python train.py --moe_layers=[0, 1, 2, 3, 4, 5, 6, 7, 8, 9, 10, 11, 12, 13, 14, 15, 16, 17, 18] --router_bias=true --tie_word_embeddings=false --dataset="wikipedia_en"
Below are experts of layer 6 (counted from 0) of a mixture-of-experts language model. Rows are named router (the router's row for the expert), down (a neuron's output weights, with its number) and show model dimensions 0-127. Each number is 500 + 40 x the weight over its row's rms, rounded and kept within 0 to 999. Numbers have three digits each.
Before each expert's rows: "comes before" lists some tokens at least twice as common just after its tokens as in all text. This comes from a sample of Wikipedia text that the model never trained on. Tokens count by the router's weight.

# expert 52
comes before: " of", ",", ".", " to", " in", " for"
router:520499471400487500556511471526533587573514535471507572498434483464511514511447450524527549556487505517437504516493477527518473473455422473435459514484511572489534470488516523508574556537515468478489509516509468502513481550494480514538645448577515519447482567520498492489509509483467504495510477549560531455448470510474507424518548443586558469472412516486532545474475449468487458482457
down0:517549481494492502518447459573530486515471520538497515521491486484448481533482556523475503522508527567523521560466489499439496510452455488489505575479518505498555496564486471639482517536516495397458489556463409445460491563486500485453504500529493455518497482472509517536480581535462541413472499518399525561485484528539439473558576506564489397454497513525509466541482496467549481460469
down1:531503513503490486516480479479524455508540542458527563580587467538486505526573508524568473495447527481536482485450422549542466518434556482504486523532519546479541465440476551458460449556490481507469509500539480491462450497449479513480504568483451479517464508439525539466538599486561497479502470403483510473548458515423528447416564501516575506493523432485580443499515571476451512481504
down2:506480513513457500520544512478455471527574505481474493518462476583563544522547574413493555507542474471458466508504501556490489471482505514556510494481424521509511444520467484490456455535508495561457434540484521404469552499532470488548549508527591630495524464466478482446514492515532498502486533558544529487471437488512511504581437483506483447511417492557493450535470487436503486571420
down3:529586470446501528503532475565493551519550468455394552521466469475513465549526489495481455561503468534520481503453472492543499375552464533495492462503410556493548496475482454520567551568531533499492463509477480465460530552487532529557574460565520553465428488472465450551489496437488442533523553587513563464501465546469500473530477487494550481500451506493480515507512485460475487536431
down4:492471559441433514471476551495474451485476496463473558544457550496504492492482538441534492469569588497499540520523503478456457472434437523558550554433585497487508495449511466568471564502508501514491483486507514555476420512516507487501538560416491426515499549475489543512437466463476580535561505537448524523484547586451472540544509522543501512490455480527438494514532388505484466540500
down5:483445504538526514516450479463498437443558500504470519478502379543526527491585476498498509512512538519536485482484462490438514471434558436503515471487465483468469497518471539535496463517528479579399443484485520510484519547526460528509493521559559573510546541490476587407473515490511525515431540447520476476463487539516474532468596495490542446463531511590493399500535526567536511490516
down6:500525566505520552450532462440468481470537493502451435481506476546521473520484413476493547492498525488426485442477497536433472435484463469467560452488504581542535585514494509596548509532484440528479460510588479538441463496504490527482422514485536447478472522490492650502511454506523542551575540521487475515466536532453429464479485502550473521494518459524481539485506525491539472548544
down7:473476537568466425525503525498404581482500520570537481499515422538463511520540572510508529437464487462480497550501431457488504519481510453527423537518454482511608513540516473505457549486445507516470481548551562564488503509480457539442437556514533521505463470382458521500502577525484526464555482498545483511498450473476558520466488489457479500485530519480563493509456583500507490530425
down8:495516487483505492497498434501488487507523528525482481519511472535506444476460475566489503518543503582454439507480505434491509514459568433560519472516502510468512603528491510516468473460463510448480545503455518586566520503503416535582473388514455535510549540477469549508537522482532337487505564459547451492462468499486438517542542556534529479482514475520550456477466501543492445510544
down9:494487498501430533508570508516516502523485502484487570560494490472458546563501502476462457474537499454486502470457498526464486491527532481500560542552530458496485515469551609513541488502470513462513471488426377485504456477598419523560498471531416545496495491526540497535490558530514487479393515563477557503496537470436552464428489509479469466546540421493431535522554555469479519463498
down10:589515490474423521522557545409529540512518494562448474469475513522484499540484473480489532514495508502517489459519536477430447433480439477436552521543462537472504517440455512631515457530515542513453475461489522488508468524417555429533469471525481526375539532554543501533470448505565493465533552538460503508501574466493478509467554483531536514481492455491469577490561465515508503471520
down11:470471534558451466445466562454521496491449472540574454481505499558497477410458526521478476446506461494477429528550498447523483572519483483549454538526549468521522504548482439505423537473426502470527456494538545575526509506519485458563473506482424448535455478442508543497510538490533511507552568447559477474516510414550580506528476497492489600466560553481527496493443513530456509547509
down12:416447436496451511451465564493521455515506553440538546516509552477475565518544553467415478447491537517572488543460525477491490574472573495438499485537520527502545461462460555553472559519558513487488485449562474438529566532490477516513515415511482463439502520494512505515484525447507526574461551506488430444504510468498511546507550554439491529492513420530468503496508468474489587431472
down13:488506487500420509402534552455475557505491555536478516565451457437418563526554479503498433527465549456507483491451532495492450512477476515493441532491549467492486493487476495472488461444538600478545468542570513584511504473539423530535514455476555530462483460469497482472543492552493508550560505529450543497509536605486551476508445518428463533592546495520543470492473460501484475516474
down14:436512552588502554496534516490450499467513492459546427498509444512482472510464453537497489508498561507545519520530508543477513463494489420438516571530397453579468521474536550600531512473460521531535476522477445488541406518495413532509478480561511537492454457519474541500507504505489473509447543501541448482529413565479467451571508548530458502445537524447535510494465571463525477478531
down15:500552547537509495523488481470428556535532522491465448526477462453553511544535527493485499532495507477499525481509453440428576501506456468519492419489455441438587492471497518494552551537498572525563481501545411419481466504526540504456464550499545534518549442440532462545560526507461497503488468545532521497495467547437539527383484542514494524499497509455444520506536510469559523443403

# expert 122
comes before: " of", " in", ".", ",", " to", " and"
router:535569426512430520518489519562496563554484506482434467520453487448520560520508518468445458572490474527402523554426455482466511502474475456492497525501471589553589482434538471537530515520510566547465514492495449480527493506457515589483474525536508539494509550542498530511519470548518468523506557523481492395382478528477491476516452472483564505520545490507484542519471433455476465471473
down0:528488528547495504465521512538510410481479462486522577474550513508521520518547477518464524549576430487554558455521557537489485564471470540488536477555474465489511494499532488520465466457478427590420439461546547480461507524525509480533433363552549555500506519540589518497486497548493520447473484491507469495430514416463519490481525527484435454430522553454518521486529463537467534493482
down1:450483468495453516530567518488473578521419496544477537465446551520446504498487489524532516496486491518530523469436511496492419479452519545564549427596533547505540417470434533557595455469530488472524543416542523540523552459506500510489557460460504508461517543490444531467478422468473576455519430551543452479542517510487509502508500468466506504493530537460409507466501447535499547501529
down2:566513518481540533496484549442557511527489497529417530520514505518466512505454485418471520448477503474536518432465497515455493505492485476425473508439552556491507483533495514528439531520505502522420502551536526541447537432496555475454543471486541455553521519480488486529442475508444442507598462543464463493581521524466617579571448426499472560494502529439508533512548464480488534553462
down3:508457504510504481479572492499468573483556542485543507513552465520486547561483460536527468521510527521525483484470505518516441378501572488506525515498491508516471442485429515467527479510508456391536510487491535513517523455527450460445561564495459466485482485440470500512529494389457582508482419516477520532572502495592467578436534453444559540517515509541451472455503555534504550480524
down4:418507428430431477536560533495505533498580544544546483528495476480440495443549491536497562490512578570541497502566497443453525442522503427483559499430565490468532508515448493564505537429543491501494464479492508503477528545493439519431501441499512607549446574457521557496510540477520496491507499435456484498495460534444427535521519515453528532551507491525514519483522518493477474495431
down5:536545487469531480518520522556499503507389515530498451544490519500459474439498406525481541445488502502525473479496416513466477442506466585472542582477551489506459543482469549515454487538614522437542568522559527541494482476462520478501509436476445396498500436478478485509546521552486473499517508532518504555544517517533518553466458520509453452548496478530601484490533520465509497405522
down6:563538596508493451523472446503527506549535541496416502507498498486500472548517429432511415451534445417481495509463505438519531478478484513447555515471499498518551551426521460525515560542544525521517531518510517454495516524602547503539526508409497463493574541466515430471488488549476497488473496522434546485478555487478535493432551511502525472499456482440514538557534460397452513524546
down7:539496517519503423611519450488496459451475458456503511443481531511496412563462481558432467489502499471467459438413469500520491461515489493505594564424534452503521525448512527429492502540486459538516523489548492508528534470514477509543479509460562515529497456459508516545519553493483515462577512482473604544459559465478549529489497503524437443532538500555459554504466487524487549602511
down8:458468476521562532478515441468582500538497485351474531516560476511501521524497448608487494478441533447530523504567464519564469471544524548438489541460423517478402460475521380460510479466495513519513492503478498524517456515462571477478526423475480517495492486501514468471528548522498548454479490529519478582574505467510539539515513502534511537505476433538477442515486544530540514491533
down9:531588514565499527517508456504441501487570508479468562469519463545499491557424499494458505525478502459485536519495456442517550539467502459491508481516427525473496443585542533572548531478525426507439448491474407442542486549516533494449516535418483566571518502530486555495422514593466527486457481538480532483460450470480438478478539485513505460473521552551513524526442521537451436493495
down10:532507509463484492506510497508513450481446514506523573567469535459475430548489542472507597492488578463510512439483515475437547500449545553463557493451495425512475482447507486512487504451530545550524506561474462595523515460476494508497515412505537579509492525475422458507509517424509474522543584502509520526503493449529507476482500589417539437573424478552530537524549481455468510467510
down11:492488397485534527478509524497470522528485561515502487482520542503533522597494566476478488492504545558473569512496476542528424440454535510470475524536506511421550552451480472504515559498570471527505448510519457478441519580480501566443490515493501469501478543413541435481600478435492506454520543551594474482511474453503513480440516576490491470510429432579496460490468511501517505484446
down12:528574496491548563531429462539491555428529507442426476484508537447454460584403469492518487488465548492484473470447431491488457458514451496465506572485527540509446529551559511488488533468527522579496514470498418516502461511525582528467510562452460455475527542436467504508474498481475528499467498577543490520572483524481429540453552459551553533449469461541498551502522497558501496517531
down13:548437496511533512503530443499464602453514510402503547512522526495534455537499537466465533535462500490463487478473470481511492547470538501568465491524554521429498475520533504498493522526535521531452513548459491479475579489562524524507587565506544507547516490565549464532496394537479541493480450442529544502446426564426486461482469490419568444458485513536429476526462472478549456441516
down14:570514483540455499468507529522432540453508441465506508539486466518494520570457480516482431553476457580520439503356540539472520497475498526444560473526514512478529506556530528485560534488486490521466487499566522446496532502503478547483501491488550518395479461480480565471537438500513502573515451574489495447478560464500517535496572462573508478447501461516453575482493424518500459559522
down15:530482513569539535496560463492501547507500470496469548574448472492517483518477506584549533508464473535510432526455494497483450516437447550543515520505495524492489544490478510542501521477435507471461457486495499437482412528470587515541481435551510499397529500502467493451510447511534570488523417432557502487515471531552573477518535416625472418500482515539452516523445541491515484504516

# expert 51
comes before: " |", "\n", "  ", ";", " −", " 1"
router:483555492544569510466467535449506514559497503575562518520486510525461539490489526550536514564477440461552423495459471493530526439464510530500490554534509528470480529504499557579444553419479557546453468516473499458493437442497491526571440521503507552518500538619545405553460492528445466499538490465531517459529545529487440432474448499559506508471540433487474541495555485514529467492503
down0:483482578525456546541480493438479578466470517591507489507471480499539537481435474537508493482568516453411499515527488466467521571517530504481558514490477498474467440450484511533446462443512406389528530531585533581506543563554453421516552446547508522449499486476515476509553456460506484498474538511488549527525488457485532496482558504484503517510442470466569442488481543572516513459489
down1:566501490505496535473520432518457521490549548487458496532492464522503572541549524505519463524507560503554490457540428462438509488454541447457517507491436555540535554490497505437514435493475518474411554491522433538487445537515547444384524490598499469530495484421536420510454503513537480541482461587493475542467487512476518470503527425590505508489512488450524510527507522523458481561456
down2:481443509537410542553521524446463465514509572536525539551435503565530469512496496513493484531478517590399493441469538482476569532502540505463516506429486480425505457448470581489520483489442478457456501489512526489505530553542519557482513511507569498466446435496467494427566514545490487493437547539574539584507498441524510452521514478516473445474488521509577418504479482472545540530497
down3:501501472524495482463529464454486518510435562468505503487529501534480453516514497485478537523548538598541547499478487542461492468641490443471575429520534505571594490562560477541485458472475486468460585472519513429524475495496477496547511504575491447464568439521489483474515527529464459552478460522484453541474425529505581489462523477570471494448510427481533491495483509444434477496500
down4:479446431527496455521559510451562503492486513490464571494485513505502529446496514533471540491523543619440454559522514492550495521457551467489532569496467476482552534514491525544472500480543526507501487488439449444438484561564512435528437472461429419494509492491528505495547469545506493519449485517536474534531542448518586563415501427478523530491545437461572499536427561469466498494532
down5:531518539507409452513539468467498482472429544495494478468541474485485521491514523454468519496450525559483530473512503564464487511463424451466504528495599479512498464510510477468530475565504576525579559474527491481506491501531502468425408572536545486433491427521458509486457502468584464514527483556534537495488516512476557477543522455590449455454497437505550465523472581522486440559566
down6:507479468557560513426476577426455537555565441460498507527481522488482493498523531573536548491500410533526508470461491541564470518473526528483510465528527541457544502538552512405459453450483532544516552504464477465512412446454470472584512533490578483488526466507516515528448502528475446493563538471497447428460555498510479496449441473557469487482473489473567481510447470573494565499527
down7:473487532472449449539517542527500571467512515537469513566537530434462537442473512537536520441459545528472549508585418496543454448570467495516489559488480486516484447495510509506448464520557476471534482504491443521504606501525507573519456495486471501525531482486511513488543467408470508604540490482475494521395463428502465523507516509469516543561461500449537431491414551490481538455540
down8:512393507470495539547533472433586519483499491420494483524488573481444575497508493556538489529439509498448458500489534443517504460515555505452530470487540518507466547451508473450450440458524426534488511551493493545509471563388546508536599539487507490574485462522467524494455513476532515570464469521470496472523522445561528570491486412516528483506498493447495472504475503551509591514514
down9:508511519478515482481542539488452536495536449471574510529522488506461500508503530550543461449447521513442545439515481527612496497502485477524517460608510454537450424545481512474552436502480482488505471544497614443504533526484521542491526476490478507519525533517481535539469571531472488448475474536470483506464454587406448487512408514412476466522534511517532510521464548539526506452394
down10:502495485419498490530576593468496505513508504527464463527560449537520518492509489423500525480474480536471461534455491442476505534408478518549491540449511526482521548494539505406520550497584449568519532524497484552480397498450545550540472527497587465531504497491503479437444463469559554534487492470473546489491487471514478465509515488537413430453514551507473424481522550540511571549454
down11:491466419467469458508475470534518462568473458525451591535540452503545489537481476483501543598474424534509497409520502484536454524511502504555623480446517540458548475541530506471451508457560544447484455487537489452524453477484492439500523471597523507536510475562543521461513511488504512468456478473475535424506558455459494548454503445557519462514535475517554489488547496447522574481509
down12:461452423559542544492526523490575530492511489441497542532559559486468470546491496571514457503514503512485473502465493499518493479460520439502548582469528492514462499490528593447408480461526565462491464527482468445456456496413517445570497522540487466583505505510486457489529558500494505513516497456495505420409543487475539566431496474474571537533524470429525559529444557482471527486548
down13:582544511546541478519497499542493534453531492449496491541538545495449496490474486490542486509515527489526518461574444503515481461491468512495481508528516547494531462503491521430424457481528493455493520435586496547520572400481489456495478517523525500524493534522486500542491582451543515504525452452402549458434477383441525495521488507450531539565487487400589519522404524476492491499552
down14:526515490519416520559586442470497527490472533492457531555530544443492506441510492570433464533430498530509494444505492482558500486468457437505527539413498470523484534525537589502566475513455513481451531506439451471557425535515550547437450571499461483503485492457488520510555514470466535568513484528552512492438528463534484588504431474560453484439516530529504455505490498504475506489593
down15:444442443479499563515537490515449507555549522566485506502510471508476507508529567435445614499503453530423467423462516539545562447458496505498552498495471569516522497498504514486499517489617488526494449463563439453477481562511523516468443511551547493519541518469449496495522488497447549463433553476533479583523476486445543539463486450506499513556477474514582423522475478457500519448487

# expert 210
comes before: " |", "|", "/", "}", "A", "00"
router:495503518545488487457477478520412531543436524450523529506512431499559492450490501507533512551494504491534481503492501538513476425495542522512467570507512478505474464605507523559528564533437568587531454496462457480558509447474525472492457551540493505539447546474417467547457487576587475486482430485524568492471580554467489443454576481520510479465475436447470480487495545501449480510546
down0:491519552533464567480432535548544497493544500472466461435502452486440553535562559480510505505474513527570494514541551511477519476535502505540513546603557545513519449570466438451529540441522468511496430460477577543495547481444472555495454496527532479489482449466501559491480476494387551424513528487509557528535575476459479489444490471504468492454481529515456558468465459446489495463435
down1:600552511461497591489491494537554448447492512473539520507479496511442499529529527484440497428556565517479534449528492545484499470564591481472497501532508419452562474493541450491467525519528487480435514544402500369512477501502540493468574448500463516480517457522545525530482514518458547522523517505599465482475482556458511508479555467533531431456491544445460457500538477524511506469517
down2:507530511451551553527516512493505482440548451475574518579429432501517500484509539506554524435577510560498534432416461457465399499536544469485505455470497419406511549500491516491514489583516482512473459546482421472450516534561490543476493526521504528513587451521480530466526469446540448478551483480535541445559538484500516560482443498536524500493544508448509511479519535523454453513494
down3:494478531485532504502529534451511522486527501554487511551491502446495508449486418432548415565510443446468562508490475502505519540448516472521490522460537604546522515615490534504479459500504490485468579478467461537497489451458473445545481471598569480549537556468486441449585486472406515516509447470480493503487501484523493520527492451465544393486522527506446566538513477537497470526481
down4:494517461463537510507442457504538529493418575529550511529427517474485519553415516525449545538506547542532516465476545452458510489505436527496475582534503464460521459511476551483461546450459501464478434438473444451468499495514450493604537453483381567484540531562432463503415541542538503560499490551471496446541497542488518535498507509478494486541509539504517524490466560487543509551480
down5:607451530525453483547494540526518441521498514483485498495546456515487485470590492527482498430530551551477472456471514490522450521493552480519489502512592484422559418490477497439532400560534560571527501527496503481569501484537482507539511512477543469463462426470494500488499546446455582524560550475518530525473504516535472499492538500548526513427496540461433486437495434454499426474553
down6:533430458445476508573521429540574500508518496496559511558416470506554520508568553514471533489506548488463531496466510485485454524464465506425477521536560514453448519465482478428574509439502499421494486505473473478475565562495534458591465522505410497475477463557484522573464527499587484505514465527519468487506596451507534430507517530423429502505468513477539483500517553492525528496490
down7:514482523511466505425576531483472564450491493473478477553507532516505598544513542489541479501505493538559508436495435523490505484476487480578535465514469530561554493498495532451463521520534487489574482608495440432471496491540474459466489470473533469503462527537548529556479439465509429496539536461473514442502498514444541574593456507501575419445509484421451517544479463484455513498432
down8:518460514564527532554542456445496538516431466523441505482565497478576523486500580487536469485460450553555479565468455439507518498448541496506547552498533515559427484491537544429500535495542497514559559510464407528536512484503505514471538529474477393541433484466482489476497535482540499517504504527473474523491509478444482547572480464476515428461501545493463625484465434530477454526454
down9:467488513460489495563468528550472478537467468516383482443537538421481458506573592505495530478466444564475473522468486524528508497434544524481511517562554540480552539422582545453491522437518531518484533553497487540546497526485531509476541531464498417494481506526462497515480433477512509537455397521481475536519495469493513488590493506540522531462565463497464520452466420515537465558441
down10:573452487558498546453470548505530493460503499498501463494421478499478528530468496531495449510575476474544492457409392474499461520501595450527501459517496440427519515527493552497459548494523457444509431551480561388501498471521532540547498491487609518534530480494473525528507491503484575514502493529429521488515418580544477525556531459503560472478513475485453490478496509525477493544564
down11:477522520540515455562492479464465372496502578470543499557495503485608506506548457518505451523555498522481464521530565529459520463496451506446487509418419522496522494470489582502606440519513516487530475455491483532534549469574476422514553541522473471460530450543490508535504477463520510500462593436491525490507492493481544548514399447484471494474519485502512543494562541468493526454498
down12:488458508479542542456551496483522572485468499488563433490458527472511516570524431491523448519525485509439537532495576573490501516545506458425500445476491474549535467477515388508482534512478460499468460504478446500472461490496496458600555475537499507500566456519473468556510523488549470488557481468556476530543563524497571469446536452534545444444466508434493488548459616528529494470459
down13:635490556477488558519484589523470471472530542503485511480419554455484538518532466532584420476509530505499525439500498478434513522518535452490484521529540535496530477498478516427454463427489528442518460455443531444520506450443525473599569436490465541467508470491466498466502485481477599515549521518508491489506479570525471553529461527549542468522454459442486483514483520502507472510580
down14:457486476559492544486570500469501467495460470453486479449520518560494541506494489532452504491524423540558490501485495504477509476610506432529513464462568463425485520497470571560475520513530444554546461448506513470506543452493491557530479540489564551576452493541500556452401550493512535474509552452394548456501532530465523512535439438517488507460536562515516527473543468443447475534472
down15:464502458512507566522494510489559526429497478506485569490525482557486460556504542454517503467474447551509486456470480479512521499500523483586573516553523519500532466479467505422478511511522540498481542496467559534489528499435466483538454555446542458543459507539510446510527482534388508506420482516447483478560460503465510573479557411543497607439381467466503549494511441511476537522499

# expert 96
comes before: " of", ",", ".", " and", " in", " for"
router:464538478474471547504507421502564602574545496444431517508488463419510487515457461451455467530490482505461517550485436480512519417461521466467472513543482619520532533528537519535531527469514463499471482511518515468536552536512483586501536521521500482461556557505506497485513496450428469470452587545476496445546480500539486475447518457514530405501493497547441457568450437500474520451480
down0:537473469452570552510399448559489473499524484587536515488547589495515520552558532464461443533447483525568423545452450500568454529461491449457424449517456516482531488503451499551503494523531479483572536519459453496487444480505579513501500530501487504524513491461475510508471511432561466499515449493514547501524519429542572606443543516489505458500545475466493536485531496475543447470503
down1:500518524488543455491465559504541480427463526519516512495523495477537495514472512515502491532538442524491520499444527471512440495521503536497528536501498541507478399463558517584472510543559479517503475460500454430453480494459549407469481489493521504468547500481476490521513556417589460446487491534511590505480464554438536565557549433496426529483461521505454586527509527435547419589452
down2:488502501512503550460496477481512445535549501535479516553587524486499424477446455438557556562509497455494489521518435550481541415508446533493607467447476537485507582553575502591442570549505494483468485543496466432463492560526483508537517542455495419553506490480560525547488532466492480429492475476517463549467466507535516504488480510462547493473500484476439428494453467454570518506503
down3:560456420539523442530458475526543522466484479484499507525602502562557530542545547458502516542506440493511431572437496502446532434561464446471543504559450547479493512462567548571505509546487511532498531516420510425511467551473444504476504496456484502509530567502491560460490502480496462424474468507478524518486473521443469512588533487528549475471473447465489461452535556493575459472458
down4:464421513493545522501504570444398488537502516541539496520585515531513463576453452560475518495507532481573557495501455493539442511522504577522455532532531532459459531487504526510506493493477484471435496465441468435485485492614485554541483502475544416485455513473498508477464446516456497480558529424481440486475504513567501538517558522583580524496506535449522443469452482457495544459522
down5:551467501470537441519520477529462500566503509499478485575454542506510536492547495487494447568545472523443481523401420472480469512510460521455497485429493548468527525454505463550445526593520555436496546474517487455533453545449531507550488517495446543522522471524467490515562513527504454533469490485493573469441566576467494558474520584526506508462564424537432540517464439502419499514522
down6:536539543482461482544520482463554462550480533509516543531518452524442503493550462503528465518447509498432509492539529507541631475556526488447541540499513444510479547528441446486499483515520541506483434518506514489528530488446557433529548473494495508508623440469504465499473472440528483425479514458486462584540500515505525410472488516424476483493565474531540459518471585430516429544487
down7:444473489516486555457538542500471427509513497474504564527503495448580492521522471445469498549475476492503568476475469602464447427515490499550520463522568497526508532462566528533535474478470508495487474561487517485486485586498504523471575525529533524555477505471535507523526492528553570409474458529538472436398443464480497488449478447456535489460562479562570466487437417550532490517484
down8:505570525497491523539543445511458508461491448490474460560424446524540515514584479533523489589521574535498452482478512501530438470553586492499489530532406491543510546419471477499476500469562546459550483508466504435446459493453511462531476531509450500494470495496559470473505492521507494501512557533521468494470497518461477497530395474633490536431469560523506524497466506524514523405535
down9:576530562537501466473600422464405454426467449496513485481534521520458456398567520439491472540434548458458481429525472461509535549435556461491541542456524517515538473456550471475520502468521502605514474476494502530477540465520543508550473524383461554512485523475508502469474502523482564517573515537493491540525500469504494530497531513534499515500490498468533534543450553492527511513446
down10:441496493508423528462477556507444517439491544461479502519504492488568527499476497548537523445493522504459471477542575496513474489516551457524525510453516496496502480543492440585476458461446546460553513446491566520479541404515476388418437521545467576488472486549560507540459474547521539459539510440477540491542525457450527472536494551503497558496503512588495533509502463493551399545501
down11:481522435512445521434516488503549565518453527560464482615457482531503552509521487519471418452517526478514490503539508477457496486439483511506514570526498473543587517520502499606505453532488538531448511548462480487536443486419530442551506379528522597503466520495491459477557495470483536515441510466476490472446508543483518478578556502519463472491552517456513547524478449446483536469540
down12:425527430533504483446475441521491522479435518463482510525544509453581544545458401544531611477512448485531468511503517434483469532522459560539430458537496514538455501453496459524491442496525476459502502494495517497500512516477500569424533463569471499429523571501518496481538488463501535433511508509541548516555468544519472489515473493523584497561472551536480498490427531494523397577481
down13:435407494473486446542471536429440563534456558525553481468512467578485532543451462567443504426470537487538482480547551548450514560463534432588491524517494454500479513509497573576521460492498500460467513511526522487575528464502394454518489478520532547509494548482468488493476493477456459488558522512488467518474507465496425455548508446497548480573558489466505468491566548552518499499487
down14:497473432530507466516558518501502438511523478497555478446499524594467561416576512503461419470544531506495529522580517462431579512466480437512538484459549466454554503475486536546422486534491477478558554566531522551563468489525454503478499487482474554535549518545517490495516469522504442434455480433529486511501547530501466437590492496456499485511524476521500452490457583464464427538487
down15:526552485483435501469455497529494469445553537558398474489531579427528460512435511538533511484545517512526439502455545496493537576542497521532453496584440504499476488600541498535568578541471493508499486476506510490546525484556450498496408429496488412463398511516505522480467556471491460541442538514433515494468473509496488471500470512545475450416533546527491526481500501531514506542496

# expert 234
comes before: " |", "\n", "  ", "|", " 0", "1"
router:574494461559533544459457532477465498566508486481525537579527492545494452421507474489535549562463432487551499488446456520554499578478467506511458540532445546506518458480406465463459564485469581500465463474454556507454437464508554567591424527535476543511529532511481455527513540506502506492515463552482502465448507497459520496475470502570526500507591488537423438526536521506511478477516
down0:478455505543506580505510468487481481484509546441510549574499536490477482467486487528415462504475575489478475479506576508508501444419524458489482507568514588462492521485408481388544492555443516460495495466509507484414467513491480551455517568585508486506465529509554422524508567484512512566457496520510498479567535492453490481496481447572468514519549532499469521463605482542532487540514
down1:548482472542477503519478457503514587485490498531524504518528526566527451539509450496539452502510409510445522485525406511534510533540454462482513544556515469497460505548526555455510507418582491570566517550535445486529484503496535521576547520482448410470485440498468498530458475525455473513482518425508553402440575438499505555513468513500545540529481487466473457559419484519510451504480
down2:518504521506599551467558537491454516458574516468525428442500523545495452454455466486478513490436530493503450485510590584489434485486485549503458514500555471478482479496449511422488540481430490499459449490512516516450471491557526500480464526530445500428488577532506483493551438524510543530396555472508486502523484492415481536466494541591488517548492600525471574493530488552483514502482
down3:569467549525463537506527449486504554431452527490508541617471514524506534476471470593451470471480603497547492492469492442541481482483512514439523549488492544503475442511476557519494456492518498484497483497536470467481494479515479531550483503494521553534439493565510437499545471501523449540503514526502554504466559363468462498551536491450475503458518451440559481476387487499568512514570
down4:535534580487507483505482425564492546458524493484474519511478515552538419532496493488438524523493624498461467546497500426520523495517559462458393474519487524432482459521463488476527557483437553478465516473519500463528466567536540437491489513504544514525564558516524424509519515505463522390470500584416490549523498469480481486520481501546551473533574472483488546447478535498528452463481
down5:513526514496428457572504475510503557507477464475436543433476536497533498596573540517558476551493459479495486492458493494524479506492545415528488491521504502603519604537551416482412506529404549495486508527452452487516480563504466487404498506556477454504460556435485549556518468500554513489519509496482481531472445526496490476512508534555588456447501501525505515523529440514451514492485
down6:595466486572458499477519555502566537489456551457513489491458518464547562484535456565491471534515476492584461498507524519484484575510527443456535525411472510521544491464499509428472493485514427500536496526523501547515496452470485474584476494452556550468459472481460507482528389503549497531520499504483500491441489447523492561563526480517492459516496535440530409523373511471527464515560
down7:534476510564506478564525474451532569475484511460467534550541504498535478478566524555518535417526459487521503512486414425592475478555516497496512485539486496449504566495529558557527461488542529395505534557557476476513499548501512503582426486458479448515562466516505488550477398478495509507504487466437547500456535456519462545455467483486550452465482481478551477491388491474462519480530
down8:531533565500432488537508508609515519531529418458479565536544495458538470495478475456566466479519547543515536490453514480503571519506416553504546475467494470494459428516493553504474535521526571509522505445575503502500491452553448440547557460450490512503503495565560481528446557457423496465511503502498563537426502480503486524508520511504497432456500405493530495445418568480467494475464
down9:536413544524466546548488430513422463499495562478524513505497490504488492498558529478449529438473481480445584473567528514550511452490573499474441491536552538491522477548531434484529516543490430443507500504518460426515432504448521470565544531484503415496457495535547490490437531496511525485506542482530527458495522489500442528493597517532444493496505571501485559529501468617513507484409
down10:567511492504448468535486405507460601490462522458493482535488488546588538503487562452529506461545453513518554480481478493514454557520515563441483529496500507455474504580519485539486503491541471545543506566553486496490510523556535450494419468505511490521507501462474507439558444488524514469492479487539527555460520437487485490559493498428498496434434485459531501552372536418524523461582
down11:511561493478492531512500574506498500555586441519497554534539512439533545413515507443500530454396491539538535510543470525530524474491427470506432521520490486431456446517522565513441495482517467484436498475560527530553509442599430494540542469484457481484522527537526447489368490506535544488496533511508497451483546486503519433511469514465486518510554463510518471505567489462526528550431
down12:508509471470538419546497447525523489505555459486474520466529509511534566505490567389495480500484570519559476444515487521492466510425533493459510437560482454510541582463496483502522470541421455515528624516495424511562578508528487428458490407548456503506513482477520573510474498505558492486495437567543541498499513460542523492506486519539483498475406444445510499478528524491536514502511
down13:554481564452487498507411531490479426484561471455471542587520537478504512461531516517495495474478527506544513439492502559509538513473508492533516494505462473467536496473546500512504490509486499416492516492549553502417428420552394528533535427491607554525519474527517588493478499458466528548557511532536579475461565457487458487508488539508473436480450485456519438456506527519575462522476
down14:497502500556515491482544464502536554467559592445480491528554566543555507552510453410525483447533527548517511478538547522560522509560401512451449487512479550423514492505471438495494477478516419496477535492513493484416529528533465471527505481496519451446489513493536485506457563493501600485487461527470579518549514488506465578482402421491495523457412529489521523535468540484484484471521
down15:468501519546532533543532456494592507457516571487516496521418462527470499506514402523432456485459484538496508575559547507499520492470572506445491537530518512487460413456417513527470541524480526478495469444535532485444490500594523472480543506560508526488462478549560501509496560554464509486414528479527542444567470480394560486471495464513442513478505497523486552506429479479511440542522